{"num_hidden_layers": 17, "d_shared_expert": 0, "n_empty_slots": 8, "router_score": "softmax", "routed_scale": 1.0, "lr_router": 0.00155, "init": "normal", "init_std_o": 0.0351, "beta2": 0.98, "final_lr_fraction": 0.0, "z_loss": 1e-05}
Below are experts of layer 10 (counted from 0) of a mixture-of-experts language model. Rows are named router (the router's row for the expert), gate (a neuron's input weights, with its number), up (a neuron's input weights, with its number), down (a neuron's output weights, with its number) and show model dimensions 0-127. Each number is 200 + 40 x the weight over its row's rms, rounded and kept within 0 to 999.
After each expert's rows: a language model's description of what the expert responds to; "comes after" lists some tokens at least twice as common just before its tokens as in all text. This comes from a sample of Wikipedia text that the model never trained on. Tokens count by the router's weight.

# expert 46
router,205,230,160,250,138,223,314,274,113,289,207,206,136,249,149,201,244,217,175,224,214,220,223,216,175,183,173,168,199,255,156,111,217,238,184,202,206,191,263,156,208,210,152,144,223,283,262,212,204,279,231,148,133,194,184,248,238,161,171,177,163,220,267,162,203,248,185,198,214,217,254,191,156,174,231,167,148,226,216,169,183,238,147,167,199,240,217,175,188,259,247,198,174,211,209,226,204,202,177,176,204,231,182,204,229,250,237,205,175,189,290,166,168,189,197,213,208,201,125,112,200,245,203,138,136,163,143,222
gate5,158,215,189,210,207,100,251,175,227,221,233,189,259,167,172,188,229,203,184,253,180,229,158,215,198,173,126,184,183,188,163,282,212,246,222,228,143,179,159,178,150,202,188,221,222,235,162,167,292,183,266,137,142,160,286,150,136,277,235,164,133,168,259,207,241,216,221,179,166,240,250,235,217,191,167,107,251,187,215,273,167,245,161,218,249,247,182,162,119,244,208,223,203,224,229,202,149,256,267,220,217,163,240,197,236,218,264,164,189,216,202,179,167,222,277,194,195,196,231,139,195,190,227,185,196,172,165,250
up5,189,197,197,151,191,145,258,108,228,195,187,168,217,141,227,202,247,221,204,215,185,214,192,236,205,228,124,169,275,219,131,301,240,267,204,193,157,156,180,201,143,173,248,252,240,244,199,213,279,214,242,162,159,197,243,222,162,245,183,153,144,178,262,256,238,264,210,139,199,170,241,249,198,178,181,93,247,163,216,249,191,211,183,161,269,255,145,213,128,230,239,199,202,217,265,225,207,313,211,178,188,179,244,183,202,194,292,213,183,165,174,201,170,205,248,183,213,228,183,163,204,189,241,196,215,196,209,208
down5,205,200,160,236,197,200,209,214,196,212,150,239,207,207,177,174,216,212,187,238,170,202,220,137,189,299,203,145,183,182,168,106,147,161,163,197,207,196,205,208,237,206,187,152,214,147,251,202,214,158,92,157,207,152,269,197,268,152,244,248,240,150,149,141,160,184,175,246,175,180,166,78,191,253,230,255,205,229,202,187,233,223,165,125,174,213,192,272,225,170,254,175,230,192,190,149,217,208,141,201,72,155,195,256,224,260,219,158,172,212,126,202,159,162,146,185,189,153,187,188,224,214,184,242,214,226,228,236
gate6,152,233,198,167,188,210,248,172,198,166,181,251,158,202,156,201,157,222,136,258,199,169,267,121,195,159,166,171,218,197,239,162,212,255,259,194,175,159,175,118,146,162,243,220,228,219,205,184,241,220,275,267,209,235,246,225,162,165,257,207,222,252,320,206,242,223,127,189,240,183,243,196,289,219,140,239,177,168,215,178,253,224,201,262,191,149,244,175,143,200,148,172,125,157,249,205,179,273,261,229,170,185,212,213,200,209,190,188,207,214,245,230,149,223,204,164,205,145,190,189,211,218,234,264,124,138,168,175
up6,167,195,201,194,204,190,161,242,192,229,137,213,196,184,254,279,139,240,264,167,216,219,168,224,231,222,296,178,193,145,171,231,194,157,192,197,190,204,247,272,241,240,231,244,155,152,276,190,219,213,197,114,172,170,183,226,198,251,209,174,178,190,129,188,199,183,166,188,109,216,162,210,175,217,255,183,273,140,214,156,163,197,195,231,160,262,239,206,181,175,254,141,228,222,184,273,142,188,155,251,138,292,236,180,144,215,207,242,130,198,157,230,169,237,244,201,214,256,193,283,193,165,135,236,220,196,243,248
down6,169,216,155,241,171,185,169,187,198,185,110,200,127,223,263,204,217,186,213,228,165,219,223,217,259,148,208,131,206,300,202,216,164,260,219,272,236,256,234,240,165,242,219,257,166,229,219,193,198,221,201,266,186,255,262,226,127,180,184,205,125,196,185,230,241,185,229,308,144,209,193,203,198,160,168,230,203,253,225,228,213,158,243,214,211,242,166,237,140,235,199,122,176,226,175,173,213,177,187,159,137,200,183,168,289,223,208,198,190,211,185,232,224,266,252,224,171,195,244,182,202,174,241,209,81,253,123,175
What it handles: Pronouns and relative words
comes after: ",", " the", ".", " that", " The", " this"

# expert 60
router,232,149,221,162,156,151,292,152,164,212,270,179,210,247,163,160,191,210,218,161,218,250,165,158,202,233,259,178,170,220,162,181,250,118,178,153,193,235,228,83,138,217,233,210,238,195,237,193,239,223,160,186,218,212,192,299,225,208,114,175,236,194,162,189,212,140,175,231,223,187,227,225,118,233,222,206,195,250,219,203,186,240,170,168,245,197,168,170,194,101,223,263,191,229,144,181,191,192,257,196,189,245,126,179,171,229,200,188,248,184,201,281,188,147,206,175,121,207,176,204,202,190,148,200,126,260,163,147
gate3,183,325,248,229,223,189,187,251,189,266,233,251,180,211,242,173,190,232,240,181,173,208,240,152,213,262,187,154,292,181,233,179,212,183,195,164,214,173,183,181,228,210,240,211,135,246,179,143,231,164,175,209,237,262,235,169,229,226,209,179,164,177,153,166,160,188,197,153,208,190,216,129,151,243,156,149,234,256,236,211,214,219,266,140,226,226,245,157,195,185,196,142,189,192,237,158,175,246,199,197,148,260,246,213,220,156,282,191,212,208,192,303,306,197,277,260,141,206,145,172,166,239,210,207,190,218,257,151
up3,228,180,177,164,209,268,176,161,214,212,179,197,201,182,198,271,154,182,156,160,225,272,204,254,230,112,219,259,176,226,196,253,224,210,170,191,207,123,172,223,157,223,253,210,192,218,193,220,192,205,201,186,184,268,148,232,101,159,171,188,227,220,225,166,247,183,250,293,200,250,124,243,223,208,247,261,180,229,245,229,176,209,100,215,212,136,133,160,211,252,156,154,195,207,175,248,303,240,212,196,240,114,207,167,212,227,221,209,133,163,114,199,182,217,210,205,195,175,227,212,179,148,188,158,139,184,214,267
down3,256,222,236,162,233,242,170,177,182,263,160,189,193,239,246,183,149,247,216,129,245,150,238,190,181,270,241,218,270,166,247,197,254,189,219,212,200,204,242,184,272,175,201,269,219,156,187,236,158,172,226,182,182,212,221,212,268,311,205,136,205,121,167,184,223,243,235,191,239,168,187,207,116,137,189,209,180,203,188,174,171,183,259,201,197,249,187,209,244,224,208,199,224,234,211,180,149,167,293,270,186,235,201,261,186,217,238,77,224,148,218,267,193,233,224,228,211,185,281,246,138,187,175,142,181,226,200,185
gate4,222,151,198,208,285,170,154,160,184,169,194,230,195,182,198,198,184,213,156,256,145,292,166,172,204,160,180,235,187,201,264,183,234,130,220,182,190,119,195,191,200,192,240,194,211,277,186,221,187,242,213,174,178,206,251,280,154,214,189,261,137,196,189,169,223,205,215,206,231,273,152,157,169,214,271,217,295,199,162,202,229,192,215,200,136,153,233,161,272,250,175,231,148,149,237,301,242,144,199,199,229,236,184,130,232,222,135,194,172,322,192,226,217,142,201,195,194,183,158,176,219,182,222,159,254,192,151,245
up4,159,199,245,190,105,234,228,260,205,199,121,97,281,247,196,159,202,182,260,227,182,141,204,251,200,198,171,219,183,199,136,266,190,328,268,166,197,205,124,218,211,168,193,186,243,194,161,260,187,202,201,200,271,259,186,162,182,128,206,206,244,232,193,242,228,166,174,220,140,172,152,176,238,199,246,233,191,161,224,186,151,200,167,246,189,188,168,205,181,228,189,194,218,192,139,138,183,204,303,154,191,177,191,242,202,159,187,273,224,194,250,155,121,191,188,248,204,197,217,187,148,225,248,251,193,209,162,189
down4,146,163,206,228,167,118,205,149,149,175,138,136,200,195,218,200,135,191,279,140,240,231,174,215,271,160,224,273,175,235,185,198,241,148,172,149,170,189,144,232,164,185,226,180,135,168,218,192,245,187,144,203,228,210,197,201,215,210,247,134,176,120,222,209,148,172,233,229,176,201,226,256,172,163,261,243,151,192,221,167,175,136,187,281,234,125,255,218,183,180,227,196,195,279,204,201,219,238,205,135,208,194,265,188,190,139,214,174,202,228,172,237,85,198,141,182,140,221,192,144,184,164,222,146,171,172,246,161
What it handles: Place and institution names
comes after: " United", " New", ",", " the", " South", " of"

# expert 55
router,187,150,207,209,191,223,166,204,226,180,247,206,180,153,215,189,209,184,240,226,126,279,200,130,176,244,260,123,144,175,205,210,237,142,200,251,235,236,200,201,277,173,119,217,173,231,153,208,241,246,173,152,218,190,155,169,171,156,189,180,259,170,231,208,152,241,238,219,159,178,181,250,232,221,204,240,202,242,265,180,244,158,242,175,202,252,269,270,224,179,146,129,182,179,246,253,144,230,223,214,239,278,250,219,297,207,169,210,124,298,196,239,217,219,201,158,145,220,237,154,208,217,225,217,241,251,217,166
gate2,210,211,211,189,221,223,191,234,179,245,228,217,128,221,172,205,186,228,122,169,162,220,167,187,244,234,174,249,206,235,160,263,181,192,257,244,163,233,145,255,163,214,218,262,222,222,111,210,179,182,303,225,130,186,205,205,226,245,242,92,205,143,209,238,242,184,205,213,174,248,194,270,181,205,178,266,190,157,189,260,268,124,200,192,140,212,199,239,212,220,169,160,214,132,164,208,192,254,160,201,204,127,213,231,255,188,169,218,158,280,161,225,248,252,261,233,161,205,213,260,210,182,191,231,141,183,146,127
up2,240,198,205,227,222,117,221,239,236,217,196,170,184,243,160,184,238,214,217,156,139,222,186,200,243,176,184,204,269,183,141,218,124,189,188,260,196,248,260,139,222,216,197,168,262,212,132,198,227,211,247,256,183,236,222,265,200,201,167,189,193,183,120,182,225,235,212,235,164,180,257,289,234,139,212,219,242,191,297,192,197,128,201,164,187,222,199,207,258,185,177,207,206,242,229,225,187,256,148,272,274,207,318,240,220,204,159,233,170,228,181,173,300,248,224,199,211,188,266,242,139,210,222,127,186,220,165,195
down2,157,174,254,218,206,166,118,273,184,137,120,210,168,161,206,239,239,190,231,159,151,205,173,241,128,266,200,197,196,227,228,146,177,258,168,196,183,271,232,256,249,208,206,258,164,272,95,188,151,241,213,186,224,209,218,201,157,238,244,209,141,186,175,183,181,205,212,191,142,263,187,170,286,177,238,307,195,197,222,236,178,244,173,190,135,223,202,207,217,156,140,149,238,241,213,178,176,185,309,173,213,207,231,160,172,179,151,157,200,187,133,234,224,171,192,187,217,189,224,181,226,172,204,215,111,233,182,169
gate3,233,294,148,201,226,204,139,213,198,203,179,175,142,204,209,278,198,213,209,144,210,187,112,211,171,189,162,143,208,152,176,287,158,212,227,203,280,257,99,170,260,139,240,194,173,177,264,200,188,281,275,188,237,180,218,226,198,210,183,229,228,188,230,185,172,182,219,212,181,220,207,173,127,195,135,240,246,207,232,194,259,231,229,169,158,302,180,231,214,292,193,174,160,89,166,202,173,166,240,239,262,203,132,235,224,175,200,183,153,198,139,223,182,236,205,215,203,185,228,142,182,200,173,172,201,222,189,196
up3,186,227,320,166,196,163,249,229,232,213,270,209,220,182,159,202,224,242,235,209,252,228,224,220,232,180,228,244,168,255,191,158,183,245,171,250,155,172,261,254,140,201,255,207,189,222,196,186,212,172,251,216,196,249,217,105,228,181,174,194,149,208,216,173,242,168,196,189,193,172,189,257,205,242,232,167,203,182,203,193,210,185,143,206,224,142,220,199,248,164,155,236,231,315,186,200,211,303,165,222,151,240,267,153,147,221,143,222,224,206,220,245,160,154,227,199,242,231,147,270,244,159,269,281,231,197,216,292
down3,212,157,211,248,272,203,191,175,138,175,184,160,181,231,245,238,312,170,162,241,184,144,242,194,135,177,167,168,179,264,166,144,218,155,89,208,226,190,191,216,239,250,219,161,195,178,225,181,219,217,214,140,158,177,180,204,206,193,162,170,154,214,235,106,222,176,185,273,203,192,159,192,166,191,212,189,203,223,202,227,211,201,175,203,192,112,206,160,191,261,197,215,244,206,154,232,173,180,230,149,236,139,205,110,122,172,182,162,173,269,237,161,237,115,199,209,222,281,213,260,179,93,241,184,217,180,213,235
What it handles: LaTeX math and digits
comes after: " ", " (", " $", "/", "_{", "^{"

# expert 15
router,173,160,125,219,217,186,244,233,216,239,250,176,221,180,232,119,166,141,256,199,158,148,138,179,172,210,185,162,227,257,269,165,248,179,173,202,178,145,200,215,158,163,204,154,178,129,222,205,219,102,233,215,192,176,158,122,205,227,165,250,169,179,150,233,202,157,144,191,188,185,197,239,186,167,194,209,233,163,164,183,181,148,159,163,234,283,135,239,236,166,135,204,211,217,190,243,129,159,241,227,233,168,145,207,248,190,194,269,171,216,177,170,184,155,190,252,131,91,209,250,225,238,185,207,154,273,151,170
gate3,159,202,120,264,207,168,204,230,182,209,185,229,200,193,238,248,232,214,161,195,262,152,123,195,266,182,207,130,198,265,180,231,214,191,188,138,208,270,112,210,195,213,154,203,266,182,110,212,86,193,216,187,239,159,203,197,135,203,187,234,205,212,221,146,185,195,220,177,270,162,273,211,149,162,140,220,224,152,193,236,176,174,176,258,217,241,194,206,243,181,189,175,187,167,157,287,206,147,167,248,142,172,259,139,162,247,195,153,250,148,253,166,158,206,210,199,222,195,168,260,154,259,170,251,188,179,167,182
up3,248,165,265,188,266,283,217,241,182,200,229,211,166,197,158,174,204,187,196,210,201,175,276,206,202,228,241,254,201,187,212,203,204,196,169,159,235,243,256,236,175,182,223,219,295,142,178,256,223,178,149,270,152,204,267,154,184,120,210,200,156,254,205,210,173,133,221,195,208,252,155,129,267,252,263,176,232,237,222,163,201,169,245,200,180,96,173,191,183,227,175,189,226,292,241,171,219,276,153,186,210,184,149,199,165,164,169,204,233,179,151,170,248,172,129,199,183,195,248,153,240,150,251,223,164,263,142,217
down3,245,199,220,191,224,155,206,123,189,147,201,170,239,123,183,181,182,208,185,228,138,227,262,189,224,174,188,197,163,148,210,234,176,175,185,261,168,186,201,168,173,199,203,160,157,158,207,193,190,236,250,275,171,232,233,235,233,185,206,205,190,160,169,147,177,169,166,263,143,204,221,180,121,256,242,206,151,230,241,213,129,263,228,179,220,224,193,243,244,303,230,209,266,149,195,201,181,202,226,220,188,226,295,225,224,262,175,191,129,171,151,237,256,260,208,156,253,229,101,203,216,195,169,97,155,214,196,289
gate4,263,185,152,206,295,185,150,221,168,231,121,176,188,211,255,130,244,195,159,102,168,147,264,142,210,198,191,199,134,78,197,201,174,196,186,294,188,196,192,232,213,193,156,244,221,151,197,222,226,208,238,227,273,213,162,196,205,172,173,172,151,232,212,209,178,157,137,228,207,234,177,169,104,264,229,223,110,176,168,181,226,137,259,245,192,245,145,189,222,247,200,169,152,205,183,183,155,226,141,151,216,236,204,257,217,196,191,226,215,247,152,191,242,211,203,213,227,215,228,201,248,213,134,213,202,249,183,167
up4,264,153,169,212,153,317,239,187,240,142,247,157,259,172,221,216,187,149,218,181,260,208,139,185,254,199,237,172,227,246,195,201,232,213,240,168,187,234,165,213,250,222,207,213,233,246,263,171,190,217,184,152,144,222,306,156,240,228,221,201,152,113,182,247,253,219,264,230,192,160,137,197,258,194,244,154,271,233,238,234,227,215,181,170,196,196,193,207,197,158,259,247,223,200,206,203,206,113,177,239,227,155,240,127,229,275,111,203,195,204,297,178,165,219,200,189,187,220,179,204,224,140,183,218,169,178,207,165
down4,215,207,164,241,218,230,207,239,236,201,193,231,185,163,268,159,190,229,224,250,195,163,142,191,181,139,219,251,232,164,189,180,206,157,161,262,121,128,254,223,121,169,233,210,166,202,186,225,204,249,180,222,205,187,141,250,109,237,212,209,222,223,190,168,150,176,185,170,206,208,205,194,168,230,238,209,218,221,165,218,217,300,220,220,174,134,135,132,164,144,131,207,146,218,251,234,250,250,165,148,167,280,133,240,231,163,201,222,117,260,151,160,218,158,279,174,186,145,280,189,220,241,201,194,225,221,185,154
What it handles: Line breaks
comes after: " |", ".", ")", " =", "==", "==="

# expert 54
router,207,166,224,192,167,188,187,161,178,268,187,239,177,273,255,200,218,277,222,210,242,144,194,300,240,195,287,236,161,179,209,119,200,181,130,273,216,232,230,190,168,189,226,139,204,203,194,174,222,148,174,240,180,196,239,204,190,167,190,220,191,177,162,173,215,265,219,177,203,208,234,143,205,117,192,126,240,255,151,215,160,224,226,243,154,146,215,203,174,129,263,245,154,217,224,166,257,195,200,222,174,240,179,183,191,225,198,220,247,114,160,225,245,208,207,201,260,207,257,289,221,221,218,229,234,88,233,137
gate1,162,284,178,230,233,226,223,220,226,209,198,152,149,252,235,194,239,181,198,195,199,80,258,242,240,190,219,257,184,247,261,96,232,192,180,206,194,246,303,158,175,213,160,125,247,165,157,246,259,246,194,207,189,193,165,225,164,177,150,231,185,143,155,163,195,200,210,171,291,242,175,145,195,203,218,135,148,183,167,175,194,215,213,148,150,152,215,220,130,203,224,166,220,129,255,224,154,117,215,160,168,165,216,261,202,199,218,156,159,181,170,199,188,186,179,142,208,197,206,286,176,176,218,202,193,192,183,260
up1,205,230,164,222,229,202,280,211,219,170,176,149,170,263,159,232,237,199,253,200,164,140,229,223,197,168,203,261,132,226,286,133,248,247,189,215,194,226,255,161,241,176,210,144,313,193,188,233,244,278,173,200,182,205,123,215,150,199,192,241,161,171,100,198,226,215,236,204,289,240,206,149,191,219,222,153,110,189,146,196,185,214,257,146,179,141,203,185,116,178,234,168,182,169,233,240,146,162,214,217,130,126,214,262,211,197,217,244,178,175,214,244,177,175,198,163,189,223,223,231,152,190,180,219,198,232,202,241
down1,288,235,187,249,179,208,191,202,197,211,207,177,171,171,210,205,203,213,215,203,134,245,249,238,243,144,177,178,131,220,256,183,86,204,168,127,210,195,263,159,107,217,247,160,235,163,221,198,264,166,140,157,181,187,176,216,176,130,231,267,230,171,121,175,195,195,158,162,205,179,221,181,236,117,195,132,181,178,169,149,212,201,201,181,239,122,116,166,196,165,170,163,235,212,247,157,191,146,212,147,143,220,208,210,171,229,131,127,208,227,172,191,152,232,207,172,205,211,205,159,109,222,154,162,166,217,174,246
gate2,163,187,153,185,188,108,210,176,231,241,177,148,160,297,238,188,201,268,233,285,197,147,214,169,289,262,222,186,183,214,207,158,218,221,183,196,195,187,230,238,184,176,218,209,160,176,254,265,156,209,202,178,125,231,260,269,261,185,147,256,180,194,283,247,131,241,203,174,194,150,182,184,239,194,180,101,220,225,157,187,148,257,235,200,80,181,193,196,221,181,204,203,199,180,206,156,180,165,212,195,222,159,176,222,95,261,217,151,181,158,200,174,180,184,208,197,164,222,277,223,151,183,233,210,194,199,246,188
up2,205,195,235,177,208,248,183,215,184,158,199,228,232,126,138,232,166,87,198,124,171,242,180,241,113,125,185,228,209,208,187,271,200,207,216,209,155,232,181,203,167,243,213,235,181,240,106,150,217,181,206,215,236,220,138,163,155,198,278,196,275,210,123,186,235,169,233,189,203,235,248,184,178,213,179,269,170,190,250,169,269,131,112,169,292,220,213,220,155,188,204,213,203,210,179,251,212,223,230,216,174,218,177,260,289,162,217,249,175,253,200,239,174,229,215,162,246,178,118,181,250,246,190,212,183,202,184,220
down2,142,197,206,221,228,170,228,157,185,230,193,167,246,195,235,227,209,192,156,127,213,208,249,188,191,190,110,176,218,255,217,208,256,225,197,163,175,121,218,174,216,108,182,218,230,172,170,115,305,135,237,190,197,214,148,185,213,259,216,149,185,162,249,217,242,191,251,186,185,210,160,170,231,105,257,259,239,197,213,160,168,291,213,195,123,171,126,221,212,198,252,197,187,108,209,180,235,226,247,213,171,177,163,176,216,213,237,163,169,187,173,167,211,284,261,185,160,209,269,218,221,261,174,187,195,130,167,177
What it handles: Articles before institutions
comes after: " of", " the", "'", " by", " in", " to"

# expert 22
router,182,230,207,180,166,164,165,202,276,187,241,221,203,326,161,200,273,137,257,183,264,186,235,227,211,244,219,138,186,170,150,218,182,196,204,155,135,206,231,176,173,180,167,158,103,235,125,219,193,240,160,228,227,226,218,200,169,205,212,147,214,218,122,205,184,212,152,166,213,292,190,157,224,158,237,230,193,154,242,161,232,214,210,223,119,207,242,232,204,269,193,181,226,222,291,252,212,239,208,176,180,237,155,194,155,106,265,180,210,208,219,203,179,232,174,196,217,185,205,145,166,113,191,110,190,233,192,181
gate5,256,231,151,220,258,258,148,248,193,184,323,207,137,205,199,146,126,185,253,108,279,210,234,165,172,217,237,181,169,164,126,216,219,139,175,198,210,179,241,240,179,207,238,146,221,166,154,164,156,150,174,217,253,226,167,121,132,241,178,217,182,182,192,166,188,209,225,164,233,236,251,113,160,228,142,235,172,220,193,238,167,172,252,213,150,189,274,210,161,238,149,188,162,148,300,182,212,246,246,185,260,179,191,211,168,193,239,217,189,238,199,179,184,185,243,184,271,193,233,218,183,194,228,149,198,204,195,190
up5,236,216,85,222,184,224,203,164,213,162,191,169,251,224,206,278,220,205,150,174,158,221,233,238,186,186,185,213,146,217,181,260,274,156,214,190,173,235,256,231,215,118,194,147,189,166,173,163,193,179,196,270,292,178,164,163,140,152,196,222,164,177,175,173,215,211,149,237,251,179,215,133,198,191,183,300,215,196,208,182,89,207,201,255,228,158,259,251,242,219,207,200,211,200,262,156,206,290,269,218,260,143,240,197,181,195,200,252,227,238,196,200,230,162,219,230,193,205,297,206,252,219,271,249,195,201,209,187
down5,216,229,215,242,195,181,202,267,135,184,222,113,160,258,195,216,273,152,194,204,234,215,143,215,141,194,164,145,251,189,178,146,194,246,167,168,204,194,242,166,173,229,153,205,262,226,231,270,215,247,185,204,267,242,164,232,240,247,212,232,245,95,231,184,250,177,169,140,127,121,213,208,200,201,191,169,201,227,144,193,200,279,218,202,167,197,264,277,198,197,89,249,235,176,249,194,174,192,181,125,190,152,190,173,239,239,138,223,178,167,189,198,188,168,235,205,181,183,183,282,207,217,176,182,166,253,221,269
gate6,244,230,170,239,236,200,164,144,219,161,239,179,240,177,205,221,298,182,223,238,200,205,179,183,253,207,218,212,231,265,179,166,185,224,238,246,251,272,159,213,218,100,167,198,305,217,196,222,175,262,221,197,155,300,219,198,229,267,197,158,208,327,139,148,224,235,141,273,230,247,267,212,246,148,171,224,191,177,160,217,170,136,193,185,164,176,251,186,163,189,160,205,202,188,281,192,186,307,209,242,169,234,167,185,207,168,221,216,172,246,197,201,181,182,201,183,222,235,208,249,183,216,195,215,215,136,170,183
up6,195,116,201,133,206,207,143,256,236,198,168,183,193,209,185,165,286,181,214,198,200,195,156,195,203,156,233,207,270,311,227,207,154,193,165,193,255,321,226,178,222,184,151,203,273,186,200,124,207,121,255,215,223,203,233,229,189,175,199,174,222,232,179,134,178,178,130,175,182,212,239,223,217,211,230,144,187,181,155,212,200,204,236,238,146,153,189,169,216,197,126,251,219,204,272,238,141,189,150,223,207,136,142,266,155,247,211,247,163,159,181,190,243,169,169,202,143,134,175,164,194,222,176,153,136,215,161,146
down6,193,220,149,160,173,159,108,183,189,179,188,95,237,197,181,262,239,196,113,294,215,194,238,198,220,95,174,186,225,244,211,170,150,109,254,238,149,245,166,250,232,185,267,182,168,195,222,162,189,199,196,191,171,304,320,289,175,188,238,223,214,244,200,151,134,195,178,241,203,184,253,228,251,173,236,276,203,210,163,173,193,255,209,216,169,185,204,213,235,173,186,216,210,262,212,220,235,241,262,203,202,162,205,207,194,185,177,231,203,205,182,188,201,182,212,149,172,166,179,230,229,158,224,134,144,188,207,196
What it handles: Proper-name word pieces
comes after: " B", " L", " F", " W", " H", " K"